config = dict(
    num_hidden_layers=12,
    hidden_size=512,
    n_experts=128,
    experts_per_token=6,
    d_expert=64,
    d_shared_expert=384,
    hidden_act='swiglu',
    moe_layers=[0, 2, 4, 6, 8, 10],
    router_score='softmax',
    normalize_top_k=False,
    routed_scale=4.62,
    balance_loss=0.0137,
    balance_bias=False,
    router_z_loss=0.0001,
    router_bias=True,
    shared_expert_gate=True,
    init_std_router=0.0196,
    lr_router=0.00083,
    vocab_size=46230,
    norm='rmsnorm',
    norm_eps=1e-05,
    tie_word_embeddings=True,
    optimizer='soap_variant',
    learning_rate=0.00263,
    beta1=0.95,
    beta2=0.95,
    max_grad_norm=1.0,
    batch_tokens=131072,
    max_seq_len=768,
    train_tokens=523100000,
    max_steps=3991,
    dataset='wikipedia_en',
)
Below are experts of layer 2 (counted from 0) of a mixture-of-experts language model. Rows are named router (the router's row for the expert), gate (a neuron's input weights, with its number), up (a neuron's input weights, with its number) and show model dimensions 256-319. Each number is 50 + 15 x the weight over its row's rms, rounded and kept within 0 to 99.
After each expert's rows: a language model's description of what the expert responds to. This comes from a sample of Wikipedia text that the model never trained on.

# expert 46
router:46 55 43 58 48 69 26 47 68 52 51 61 61 22 63 83 58 37 64 81 54 74 37 68 41 52 33 50 50 59 58 51 57 38 29 70 60 33 52 66 67 64 18 34 60 61 95 57 32 41 41 44 25 44 54 34 60 77 57 56 42 79 27 65
gate0:56 43 56 48 33 47 50 58 57 61 59 57 26 54 62 37 61 43 64 29 48 37 53 70 61 68 44 24 58 52 62 47 43 42 16 37 46 26 38 24 49 74 06 55 57 40 60 66 29 65 52 40 58 34 33 33 45 47 18 38 28 74 55 65
up0:42 50 62 78 68 40 53 66 50 39 79 89 57 86 54 42 72 41 54 58 63 43 42 51 36 50 39 38 73 28 39 53 30 82 37 48 52 80 67 57 63 35 62 46 61 54 57 67 55 47 58 59 35 85 37 42 25 54 53 51 49 55 41 55
gate1:43 44 74 72 22 38 41 41 60 36 48 32 59 38 52 36 32 81 51 46 53 67 52 60 37 22 41 31 48 38 46 74 38 40 39 60 76 45 43 28 64 28 62 58 46 42 54 45 70 43 63 37 56 59 60 21 61 52 41 61 34 61 37 46
up1:69 50 60 53 45 37 61 45 62 38 57 47 83 60 43 68 61 65 62 37 45 19 65 50 57 77 48 58 57 66 76 47 73 49 44 67 49 29 47 59 59 26 55 44 67 62 66 53 63 52 50 58 61 52 38 35 19 49 66 48 63 61 29 56
Section headings, ordinals and topic nouns after "the" or "'s", such as first, one, case, application, species, election, See also.

# expert 59
router:54 44 44 47 38 49 33 75 58 48 38 47 66 45 80 51 58 26 66 44 43 55 51 33 37 63 64 53 48 35 53 46 71 38 52 63 55 76 61 38 64 30 44 56 63 53 52 43 31 42 55 56 56 65 37 44 87 68 22 62 44 43 40 45
gate0:52 68 51 56 40 30 50 64 65 81 33 65 28 52 63 35 41 07 70 23 26 39 67 54 29 78 67 31 61 44 73 41 39 24 41 36 57 39 40 56 59 58 23 25 45 52 56 57 29 50 59 56 45 32 24 31 49 30 27 34 31 77 63 67
up0:43 68 68 72 75 58 75 62 64 42 60 57 48 56 53 53 50 58 69 51 55 71 60 50 35 54 36 45 69 23 57 48 43 70 53 54 60 83 50 44 54 55 57 70 37 85 33 55 47 56 58 49 30 67 40 59 58 39 47 33 56 74 52 51
gate1:50 45 63 54 25 39 67 54 57 45 62 48 42 40 69 34 60 53 42 66 61 40 30 70 34 51 60 40 24 08 65 41 60 36 49 36 69 25 24 41 58 30 57 57 62 48 75 57 66 44 48 46 66 68 44 31 55 67 65 64 58 70 34 39
up1:48 28 49 52 49 16 53 43 27 52 50 51 68 37 49 61 59 41 67 39 69 44 72 54 57 64 73 30 54 76 83 55 53 64 48 72 39 51 45 71 72 46 41 58 58 49 73 50 70 61 27 47 44 61 34 51 14 57 75 43 39 49 71 44
Bare spaces, pipes, commas and line breaks right before numbers in tables, race results and dates, such as BRI 17, October 25, 2005.

# expert 47
router:61 45 57 58 39 63 35 57 49 59 48 59 69 27 61 38 46 34 47 62 41 63 50 43 27 27 47 57 46 28 63 20 50 42 37 43 40 46 63 41 59 12 30 50 50 61 70 72 32 63 36 33 51 48 41 09 69 62 66 56 37 60 66 57
gate0:36 68 64 66 50 62 50 69 40 55 62 53 42 78 82 24 65 53 54 23 37 25 82 75 57 61 35 47 65 39 63 59 46 31 49 46 43 46 52 35 69 73 30 50 48 77 56 62 46 65 49 49 29 20 18 44 26 52 53 27 36 37 52 77
up0:34 48 70 65 61 47 71 67 43 49 59 67 72 72 70 72 55 49 51 42 63 37 39 57 47 65 28 47 58 32 20 40 48 80 53 52 33 88 77 55 46 37 53 60 37 64 41 54 76 56 46 47 36 63 38 57 51 62 53 35 42 53 53 48
gate1:30 71 91 63 31 66 38 47 57 50 28 50 65 41 61 38 61 72 65 52 74 51 45 67 43 49 44 22 44 37 68 24 45 37 47 12 75 46 32 45 63 24 47 70 38 51 53 33 53 47 62 69 62 75 41 41 64 47 54 64 38 50 47 42
up1:48 45 39 42 50 49 44 54 57 44 60 39 70 46 73 44 62 32 76 46 40 46 71 64 72 50 57 52 46 46 57 78 54 48 64 99 38 33 46 62 91 45 51 05 65 68 56 36 49 51 30 36 45 50 32 47 08 57 44 34 63 47 46 50
Sports and event words like game, win, race, season, and score dashes or closing parentheses in match results and game logs.

# expert 19
router:43 62 66 44 29 84 41 81 47 68 21 66 72 45 39 59 45 39 50 48 39 47 44 39 64 49 42 54 55 23 54 53 48 27 37 56 55 52 66 67 53 49 53 59 47 46 99 57 45 39 36 59 49 58 50 40 56 88 63 54 42 61 38 73
gate0:45 54 62 53 44 31 57 31 60 70 63 66 55 81 49 37 43 26 60 28 32 32 55 60 65 51 70 33 59 35 63 67 61 42 33 33 36 50 55 32 72 77 38 55 65 73 74 78 47 58 40 36 50 40 36 35 30 42 16 39 25 70 28 80
up0:39 47 77 64 75 34 66 61 49 39 48 53 65 73 52 63 64 36 62 40 53 56 38 55 45 56 67 41 52 38 48 55 47 81 44 46 36 82 50 63 51 44 49 66 62 71 47 57 34 38 55 36 33 67 47 61 41 44 46 49 47 68 59 64
gate1:26 58 60 64 52 40 57 51 51 49 40 68 69 40 66 27 51 58 54 34 66 43 69 51 40 41 35 06 24 27 57 37 59 42 51 62 75 66 49 39 75 00 30 57 42 43 54 33 63 59 61 32 59 50 50 32 54 30 63 51 54 64 49 29
up1:65 50 51 80 46 30 32 34 39 53 58 66 43 41 49 46 58 51 39 45 78 31 75 66 57 59 54 36 66 62 65 49 43 42 53 58 33 37 41 51 68 55 51 49 52 38 72 72 55 26 36 52 37 60 49 55 18 58 52 58 35 54 42 49
Nouns and -ing verbs about machines, vehicles and services, such as steering, operating, passing, control, engine, fire, police, traffic.

# expert 38
router:51 64 35 49 63 51 60 62 51 38 61 61 64 46 64 54 71 39 54 38 57 44 52 19 25 78 27 44 47 36 83 40 40 37 40 70 45 55 46 62 83 57 50 55 61 82 62 54 34 50 49 70 44 53 24 24 30 58 67 66 39 45 34 63
gate0:46 71 44 68 40 39 45 71 61 78 46 61 32 78 61 14 56 37 59 16 37 31 52 55 52 58 42 37 46 47 44 60 46 25 42 41 66 72 55 36 69 77 41 46 35 54 41 47 37 52 58 43 47 31 23 49 36 19 26 11 36 62 68 69
up0:37 45 57 48 61 39 67 58 46 43 65 76 48 75 56 78 48 24 50 47 68 46 59 49 24 68 52 19 54 37 18 64 39 66 51 20 55 96 53 57 34 42 47 48 58 53 33 99 51 57 70 24 19 71 49 53 56 33 53 56 41 80 38 50
gate1:40 62 74 57 22 54 46 49 34 42 55 61 57 50 71 37 50 67 51 67 37 47 62 37 16 31 16 40 39 45 49 37 57 54 85 49 58 41 53 44 72 39 67 58 75 40 70 50 40 44 60 46 46 67 37 44 62 38 42 64 44 54 38 41
up1:44 48 34 40 25 08 28 38 57 40 33 44 70 39 35 43 70 40 49 30 47 40 64 69 62 63 64 60 46 68 53 49 39 44 53 64 43 37 33 56 59 63 46 46 55 58 66 44 70 50 22 55 42 51 34 46 46 53 60 56 45 64 43 58
The word to and its fused forms like ed to, returned to, back to, moved to, usually after was, were or He.

# expert 14
router:49 44 64 59 40 49 35 50 45 62 59 44 69 22 55 59 65 39 48 31 46 62 48 50 29 29 44 62 41 06 77 35 56 48 38 75 42 46 49 66 83 41 18 35 54 48 53 65 09 43 63 42 46 58 35 25 70 86 21 56 33 42 34 44
gate0:41 53 67 68 44 41 38 60 40 50 43 76 38 58 65 31 60 34 72 14 39 46 67 67 56 69 43 46 51 28 58 48 45 38 46 52 68 49 41 43 76 76 47 45 61 47 43 52 49 47 44 51 44 21 19 38 40 24 28 49 38 66 60 72
up0:46 43 65 70 40 56 81 70 40 57 65 54 44 73 58 72 51 45 47 19 65 68 74 50 45 62 37 55 60 23 34 48 33 79 55 26 44 83 61 57 55 45 55 63 77 64 35 72 64 48 43 52 33 58 20 54 48 38 27 46 62 48 46 63
gate1:36 57 81 59 32 62 69 53 54 53 66 45 51 16 69 37 41 69 62 54 62 67 46 57 21 24 46 46 45 32 42 37 53 45 65 47 79 43 49 33 62 39 46 53 42 62 60 48 57 47 71 53 56 81 62 34 48 58 48 62 49 78 28 17
up1:61 40 35 45 35 35 42 31 48 44 32 51 72 46 47 48 41 55 65 43 47 40 79 54 85 71 46 44 52 73 74 63 51 40 35 96 50 38 41 57 55 64 46 50 49 69 60 44 66 54 50 56 43 53 33 52 33 67 54 46 65 53 54 42
Nouns for series, show, film or exhibition, plus common function words such as of, which, has, has been, often near numbers.

# expert 25
router:48 34 46 56 25 60 50 55 56 68 47 48 74 25 33 63 35 33 48 84 58 76 64 72 50 47 53 51 43 27 42 17 50 36 51 63 40 41 72 79 40 13 27 46 52 51 72 58 53 24 45 50 39 61 36 51 32 67 28 58 48 54 25 68
gate0:25 69 61 47 55 21 51 44 46 48 47 65 20 52 47 41 45 52 32 25 32 27 70 70 48 40 45 39 57 45 55 44 59 09 55 38 57 26 55 35 54 65 46 40 47 60 58 54 27 64 53 81 81 32 18 32 25 51 23 44 32 41 66 77
up0:34 55 57 64 42 36 57 60 64 32 71 63 43 77 39 50 82 43 34 62 61 43 55 82 48 25 30 51 48 47 53 50 65 49 56 29 32 88 73 56 45 39 70 47 49 60 61 51 66 54 42 61 29 57 56 71 44 56 36 34 31 52 67 78
gate1:50 56 78 54 25 82 45 54 62 53 57 73 67 41 70 27 49 79 33 62 53 63 50 43 12 42 44 33 49 40 56 54 62 34 37 45 53 37 60 47 63 37 49 37 54 55 56 29 59 43 46 26 66 60 51 32 68 56 28 48 46 48 46 24
up1:42 48 55 49 46 26 34 51 58 58 28 29 63 27 61 56 50 38 69 24 42 39 49 61 80 62 77 39 49 79 49 43 40 59 36 63 51 31 34 53 80 52 44 49 71 59 37 47 63 45 48 65 38 65 27 42 10 64 81 47 56 32 51 65
Word pieces and words in sports reports and stat tables, such as carries, gave up, kick(boxing), and u-syllables like ud, um, ut.

# expert 23
router:56 29 55 43 66 49 38 57 53 64 60 53 77 40 79 59 62 28 40 54 48 34 45 26 17 72 29 35 38 30 40 29 56 45 45 46 34 61 60 69 59 30 42 52 50 23 66 43 23 50 49 74 50 84 48 40 81 69 62 41 36 46 68 56
gate0:35 47 63 63 39 42 52 43 67 60 37 68 37 37 59 08 49 57 52 23 49 44 70 53 52 73 45 15 61 41 75 44 28 40 45 32 62 48 53 55 52 81 29 58 33 48 57 77 46 62 42 64 54 12 21 33 20 30 31 49 13 66 50 68
up0:51 57 57 59 69 40 68 69 41 54 63 70 67 74 74 76 68 16 66 58 58 39 60 54 38 49 51 53 54 46 36 56 41 59 57 51 42 91 76 53 33 48 43 61 63 67 67 51 60 67 52 28 17 50 58 49 73 51 58 29 63 71 38 56
gate1:50 58 67 60 41 57 38 46 59 41 47 48 42 69 60 29 39 77 62 61 83 56 78 21 41 61 45 11 21 22 41 33 54 45 71 51 53 28 23 27 48 35 42 48 46 56 59 42 50 30 49 46 52 70 61 35 53 43 57 66 52 71 56 36
up1:50 56 48 48 17 33 44 31 70 49 55 51 39 19 66 41 47 64 53 28 34 37 77 47 65 70 57 69 71 73 49 69 45 45 51 73 48 46 57 56 58 54 40 46 58 66 50 58 68 43 37 52 61 38 14 44 17 59 41 69 56 34 66 56
Prepositions and verb-preposition phrases linking agents or sources in prose, such as from, by, between, created by, plus number pieces like 000, 005.

# expert 6
router:33 16 55 52 56 87 26 59 68 79 63 60 64 50 63 66 44 29 56 25 65 49 32 61 56 49 58 43 67 31 52 45 78 49 36 48 55 26 71 45 65 35 17 36 45 72 53 52 44 50 38 65 55 52 46 54 74 71 57 60 44 48 56 79
gate0:46 76 60 50 72 46 28 56 55 55 57 57 53 67 36 42 63 39 52 18 62 23 57 61 80 75 53 48 38 39 53 53 55 57 29 35 46 17 31 05 41 87 34 45 59 59 65 56 54 43 50 61 71 42 25 43 33 05 34 55 40 59 57 88
up0:44 53 72 36 50 75 54 62 62 28 74 58 57 76 65 64 54 31 55 51 56 57 66 53 48 33 43 41 65 38 50 62 26 66 34 51 47 72 61 50 51 44 40 34 52 64 40 53 40 50 45 46 21 59 33 51 44 42 40 33 43 68 56 62
gate1:33 18 91 44 63 60 35 43 60 43 44 64 61 26 59 37 38 39 52 45 52 46 44 59 52 34 54 26 34 22 36 42 50 36 46 37 70 20 39 28 52 47 64 64 53 57 68 59 55 33 42 68 66 55 49 27 67 55 62 53 72 74 34 42
up1:69 57 40 65 40 57 38 42 46 48 46 74 58 54 44 58 66 73 52 49 54 50 77 61 66 60 43 63 45 67 55 74 39 35 49 76 43 33 24 45 73 59 52 33 56 47 37 69 52 30 42 32 24 55 53 52 05 47 37 67 22 66 46 47
Common nouns and verbs about construction, use and physical objects, such as design, built, material, used, building, large.